From a checkpoint of a small mixture-of-experts model trained on Wikipedia.
Experts: 64 ReGLU neurons an expert, 4 picks a token.
Training: a variant of SOAP for the experts, 447M tokens, 3407 steps.
Below are experts of layer 5 (counted from 0) of a mixture-of-experts language model. Rows are named router (the router's row for the expert) and show model dimensions 0-111. Each number is 128 + 24 x the weight over its row's rms, rounded and kept within 0 to 255.
After each expert's rows: "mostly gets" lists some tokens that are sent to it at least half of the time. This comes from a sample of Wikipedia text that the model never trained on.

# expert 4
router [132  93 158 174 150 119 160 163 126  90 181 192 110  99 145 129 125 101 109 147 149 140 165 140 135 167 117 123 148 138 119 143 181 137 141 131 132 143 103 106 109 140 120  92 116 136 175 132 157 141 117 123 151 120 140 126 129  95 120 123 166 112 152 104 123  92 128 128 159 126 132 143 157 133 156 144  82 145 133 121 123 112 138 141 128 195 148 125 100 106  88 101 127 129 138 132 174 164 125 145 133 166 147 121 135 147 153 134 120 108  79 136]
mostly gets: " February", " 2014", " 2015", " January", " 2010", " 2013"

# expert 30
router [ 91 105 157 154 157 105 157 112 135 112 150 156 114 140 144 139 120 136 108  89 115 149 145 170 145 124 121 155 180  99 148 113 126 168 168 125 152 134 147 121 136 129  99 130 111 127 164 107 154 128  97 152 177 118 143 170 115 104 150 119 134 108 101 124 124 120 109 138 152 133 147 106 137 138 121 156 102 148 105 115 112 154 159  96 157 140 118 130 148  82 130 157 124 142 119 135 149 106 120 183 155 141 151 121 158 133  94 128 160  96 138 132]
mostly gets: " was", " is", " an", " a", " were", " been"

# expert 25
router [ 83 151 143 107 142 107 154 120 135  99 130 120  89 113 162 122 130 141 104 110 130 146 142 141 135 165 118  98 159 112 137 130 113 131 130 141 118 151 153 173 147 123  77 152 110 119 124  78 146 125  99 141 134 127 130 114  96 103 152  90 152 120 112 117 171 114 122 107 118 132  97  90 141 122 120 140  99 112 126  71 109 117 139 121 116 170 120 141 153 125 113 127 131 113 135 145 135 160 125 146 175 151  95 107 147 119 126 145 119 122 124 101]
mostly gets: " be", " was", " not", " then", " been", " became"

# expert 26
router [108 129 133 127 122 128 109  95 114  96 105 170 132  81 167 127 120 136 132  78 165 159 142 179 142 131 128 142 172  97 148 125 143 114 131 116 132 161 128 150 134 111 119 135 147 114 102 131 124 109 123  96 154 126 129 171 122  83 135  92 176 119 124  97 124 114 139 102 117 118 130  94 159 129 160 140 124 170 134  87 122 129 124 136 144 168 138  99 118 109  98 121 121 141 102 145 120 170  92 173 173 151 154 135 112 112 110 105 147 102 136 133]
mostly gets: " Har", " Ben", " Gar", " Bar", " Tom", " man"

# expert 14
router [ 89  96 135 145 139 156 109 112 103 134 118 158 160 122 156 133 122 114 123 138 129 140 148 135 127 166 121  90 126 129  96 114 156 122 165  98 150 161 143 159  81 143  67 129 105 141 115 125 157  91 110 131 118 155 108 150 127  91 126  76 152 119 105 102 139  97 103 117 121 101 110  89 138 142 151 168 126 162 135  70 125 126 132 153 146 141 111  88 152 113 109  88 123 153 101 161 128 150 114 126 121 153 163  84 158 130 117  90 117  92 162 147]
mostly gets: "–", "°", "′", " −", "  ", "{"

# expert 16
router [113  98 157 127 138 121 150 100 121 120 153 140 118  94 151 139  94 127 113 130 163 129 153 183 141 131  94 127 166 155 118 126 133 174 149 103 137 131 152 168 119 146 104 116 133 129 190  89 162 127 135 133 175 116 134 155 123  54 136 110 147 134 151 100 170 120 131 119 127 108 110 133 166 105 123 154 100 134  98 137  83 143 171 121 178 128 107 129 128  81  96 140 144 162 119 112 139 155 117  93 116 165 170 115 130 146 117 100 111  88  88 130]
mostly gets: " University", " School", " County", " House", " government", " Army"

# expert 18
router [107 108 160 132 125 155 137  74 101 116 112 159 142 166 171 124 105 158 111 116 152 127 140 144 162 142 127 110 127 131 100 117 159 123 136 126 167 181 143 164 101 139 116  99 158 171 135 134 162 143  91 130 161 101 139 155 119 129 121 125 124 130 117 122 110 106 126  95  93 138 104 115 150 161 164 128  92 184 137 117 108 134 136 116 155 136 104 133 151  97 108 134 144 152 124 122 145 138  70  90 125 121 100 113 146 112 113 124  97 119 145 181]
mostly gets: " (", " \"", " U", "(", " Al", " co"

# expert 15
router [ 98 133 123 129 172 131 113 120 111 135 141 146 158 124 208 148 106 151 109 114 145 133 169 144 128 126 127 142 136 169 143 121 115 140 177 105 127 161 165 156 143 110  74 133 106 134 124 116 123 148 113 178 117 118 145 127 106  91 120  69 143 124 141 130  81  93 138 104 117 131 127  92 138 128 112 144 111 146 114 114 132 128 142 121 136 160 119 119 123 119 124 108 155 120 145 132 136 127 110 121 150 159 139 141 138 109  96 172 113 125 164 123]
mostly gets: " to", " not", " would", " will", " can", " could"

# expert 29
router [131  81 156 142 151 125 150 116 129 112 163 169 141 139 190 128 153 143 151  93 131 148 148 156 134 127 119 102 133 108 120 120 165 178 131 120 206 161 135 121 117 130 116 157 117 140 135 137 145 115 102 167 135 129 129 143 120 121 136 139 177 148 117 112 137 123 112 116 126 142 117 110 157 129 132 162  99 129 129 118  91 160  96 117 147 119 101 114 106 115 124 112 131 163 134 116 170 158 139 124 130 159 143  98 106 112 117 148 157 134 141 120]
mostly gets: "00", "6", "5", "8", " 35", "4"

# expert 5
router [113 120 157 209 162 170 124 168 134  80 179 145 152  77 158 147  96 124  85 160 150 143 158 182 167 164  71 115 167 124 155 150 129 145 108  85 126 158 170 142 116 136 121 160 127 102 182 124 123 108 139 140 132 105 135 139 130  92 116  89 128 131 133  98 169  89 139 115 126 107  97  88 134 104 137 161 101 166 116 118 115 167 172 132 167 148 120  89 138 129 124 125 121 139 136  88 138 174 113 135 134 153 133 139 118 112 137 119 116 111 127 126]
mostly gets: "ić", " Ryan", " he", " ENG", " Jones", " Scott"

# expert 28
router [117  98 137 118 199 105 134 134 111 147 164 169 125 118 160 138 153 134  96 136 113 123 130 144 133 153 112 141 166 131 170 112 140 174 159 101 161 108 159 111 116 147 126 126 110 117 152 109 140 136 118 121 164 148 167 133  96  78 123 121 158 124 155 111 120 128 127  92  96 142 138 125 128 118  98 157  87 169  96 136  70 129 149 114 176 150 141 141 122 122 103 123 124 198 136 120 137 102  82 114 160 153 152 118 116 142  66 153 134 101 145 121]
mostly gets: " used", " said", " announced", " water", " power", " support"

# expert 0
router [ 94 119 125 127 196 137 148 137  83 113 150 154  74 116 169 146 157 140 144 124 122 143 157 121 115 129 123 103 158 120 133 133 137 175 145  78 151 101 168 143  75 114  96 123 169 172 163 111 150 153 112 135 133 123 139 146  89 118 135 105 135 129 137 136 157 104  83 108 159 149  90 123 130 107  94 153 152 145 134 133 105 151 125 125 163 173 145 124 146  98  94 106 133 180  74 109 153 118 112 105 151 142 146 133 151 143 127 114 140 144  84 127]
mostly gets: " However", " but", " while", " because", " however", " ."

# expert 12
router [122 107 106 191 156 113 141 156 132 121 156 141  80  96 129 155 127 133 122 128 170 154 126 129 145 117 110 122 145  91 136 130 141 181 162 119 160 169 139 110  81 157  89 140 139 160 158 108 136 120 108 122 144  80 125 184 123 105 190 116 173 120 104 132 139 133 107 102 130 117 113 110 144 147 114 134  97 142 131 108 131 103 118  97 155 114 112  99 129 127 127 114 152 159 124 156 136 143 140 156 156 179 181 134 116  93 112 158 109 154 144 127]
mostly gets: "}", " \\", "°", "<", "aged", "а"

# expert 11
router [132 100 143 171 176 160 146 107  94  94 122 163 142 105 157 127 113 128 107 118 164 146 153 148 201 140  85  93 136 120 118 113 155 150 119 122 145 178 133 143 133 137 101 149 149 130 169 124  94 130 162 126 162 126 140 104 117 115 137 130 150 104 145 122 144 135 126 120 107 109 131  99 126 112 111 124  85 179 120 147 119 139 136 119 186 125 140 101 165 111 134 109  78 149 104  88 147 160  99  97 171 161 125 138 140 158 131 119 118 135 109 149]
mostly gets: " Michael", " David", " Henry", "ić", " James", " Thomas"

# expert 17
router [101 134 125 115 118 145 132 132  95  93 117 139  95 117 147 121 130 112 117 122 106 162 126 164 130 154  87 123 138 134 144 105 179 161 135 102 160 160 140 142  94 133 101 150 128 118 112 102 135 138  99 130 179 117 152 136 103 125 146 144 172 135 135 111 130 108 123 115 154 121 115  79 132 109 124 127 111 131 132 138 132 143 139 137 159 170 123  86 130  82 116  92  99 146 121 119 198 162 110  98 131 158 163 141 142 120 146 132 134 109  89 137]
mostly gets: "oph", "kh", "och", " Roman", " Kar", "hr"

# expert 27
router [ 97 114 140 139 158 167 108 160 120 133 118 148 126 114 140 170  99 155 114 145 112 137 153 160 164 153  70  90 144 123 110 127 135 157 146 126 157 171 134 138 101 149  91 123 119 115 169 134 155 101 125 143 146 131 136 151  84 113 140 111 152 117 113 103 129  97  87  89 123 100 143 130 128 110  86 136  98 171 134 114 121 133 107 109 159 139 172 109 140  96 139  96 127 188 101  96 146 138 130 146 148 142 129  75 137 127  97 110 130 147 118 102]
mostly gets: " The", "The", " the", " My", " Film", " On"

# expert 9
router [100 129 136 112 138 145 108 113 139 111  93 156 109  73 150 152 100 146 108 139 137 145 160 164 149 158  84 115 137 111 124 138 145 155 152  86 143 148 125 142 106 121 101 125 168 113 173 105 138 132 118 121 132  98 118 120 120 122 161  97 144 116 137 118 127 111 117 123 120 128 129  88 131 126 138 146 125 134 162 100 103 123 125 119 144 149 146  77 149 121 111 111  96 150 103  94 143 131  77 117 173 143 141 141 156 118 130 126  82 116 114 143]
mostly gets: " Le", " Los", " Del", " Ot", " San", " York"

# expert 7
router [119  77 181 153 137 130 159 136  64  96 118 199 161  79 124  98 111 125 127 119 145 124 159 148 143 163  87 114 142 106 143 125  90 154 132 108 164 167 128 120  88 138 120 141 114 126 149 107 139  93 159 164 140 101 149 101 125 108 156 120 158 144 124  91 134 110  93  54 148 124 133  63 116 144 141 164 139 142  82 124  93 134 104  98 132 133 106 107 121  94 120 128 127 167 118 150 128 135 108 120 148 134 121 104 144 134 116 158 119 135 102 159]
mostly gets: "\n", "|", " Nominated", " Succeeded", " ;", "\n "

# expert 23
router [ 94 134 172 120 129 122 101 133  91 119  97 152 130  87 172 127  94 123 162 134 122 131 129 179 138 123 134 131 145 161 143 133 137 114 135  97 188 165 111 120 104 129 106 138 138 145 102 112 133 132 101 116 158 128 112 111 104 124 137  80 147  87 109  95 147 151 111 105 150 100 122  91 110 139 164 151 118 136 136  94 147 124 117 129 153 161 119 125 118 119  90 100  95 125 114 145 180 126  98 154 120 123 147 143 130 115 108 121 136 125 130 153]
mostly gets: " Mar", " Sp", " Ra", " Bar", " Ni", " Ka"

# expert 21
router [100 139 127  92 105 127 126 107  64 120 120 143 117 116 144 140 124 108  79 116 141 135 101 145 124 160 127 122 138 152 125 162 114 127 130  96 164 150 156 137 149 139 146 128 109 118 114 138 143 100  96 169 133 132 144 130 110 119 121 119 141 143 117 107 137 124 137  92 168 144  90 105 153 126 125 168 113 132 112  94 116 136 159 104 142 153 170  81 167  55  95 145 136 159 114 160 170 142 153 147 117 168 141 105 139 112  88 155 134 101 139  95]
mostly gets: " Th", " re", " rec", " ch", " acc", " st"

# expert 8
router [128 161 122 125 147 142 108 113  85 113 105 132 123 126 167 130 123 153 113 129 106 139 133 154 155 135  99 112 117 124 156  88 128 122 150 117 148 183 146 138  96 149  92 120 101 125 133 109 151 127 109 120 127 127 139 142 110  96 132 112 138 145 166 140 126  84 143  88 121  85  89 102 160 154  90 189 127 152 136 147 111 137 151 121 138 142 125 136 162 121 109 134 127 134 141 115 169 143 116 141 108 159 151 151 124 133 104 129 101 148 144 156]
mostly gets: " N", " O", " La", " la", " di", " U"

# expert 2
router [121 138 143 135 126 136 112 122 110  95 147 132 122 112 141 166 161 104 124 124 118 160 147 170 111 153 121  81 135 156 127 123 107 154 132 135 180 132 111 159 123 136  76 131 138 104 107 129 177 104 106 137 155  98 144 142 136 139 156 122 172  92 121  97 135 114 120 147 172 112 125 150 139 147 131 153  91 159  73 129 111 100 167 124 142 123 122  92 115 130 138 118 153 143 130 112 175 125 122 114 122 164 144 107 127 138  78 164 118 105 110 126]
mostly gets: " g", " f", " sl", " b", " st", " ad"

# expert 19
router [127 108 134 143 150 154 124 146 131  97 152 150 120  99 167 119 106 135 118 135 132 143 147 154 150 169  83 121 175 133 146 113 130 175 165  91 170 150 165 161 119 137 108 142 115 132 147 109 141 119 111 151 154 119 157 155  85  85 141  90 159 141 142  75 146  97 109 116 159 110  96 109 146 151  99 176 114 163 129 126 113 124 137  85 152 149 138 122 167  98 102 124 117 159 120 104 153 145 107 110 110 182 163 112 144 136 100 152 123  96 136 134]
mostly gets: " Army", " Service", " Council", " History", " Society", " Military"

# expert 3
router [ 96 108 153 163 124 152 130 127 139 129 156 117 143 110 132 158 142 149 131 159 124 159 143 150 165 120  94 132 139 161 105 116 164 192 156  95 166 116 132 128  90 127 125 149 127 117 186  92 140 138 140 128 183 136 157 148 105 101 151  83 137 128 122 116 122 137 150 110 168 142 124 122 144 111 133 143 121 154 143 111  94 142 152 136 162 140 173 101 158  94  81 147 134 152  99 127 163 115 109 155 154 179 136 105 132 145  86 127  79 133 150 145]
mostly gets: " the", " his", " their", " The", " its", "The"

# expert 20
router [119 127 139 128 162 134 119 134  66 123 116 180 140 105 205 142 145 118 115 120 134 107 137 151 130 141  89  84 150 110 122 130 118 159 113 133 143 155 176 117 109 118 107 152 120 138 132 133 129 110  84 133 159 119 151 105  98 121 130  92 149 127 153 110 130 119 132 141 152 147  84 111 124 109 102 130 109 149 140 110  90 179 178 177 169 146 136 101 126 114  93 146 138 149 110 124 146 149 112 145  92 155 144  93 148 145 111 154  79 148 149 150]
mostly gets: "'", " their", "ti", " his", " its", " ra"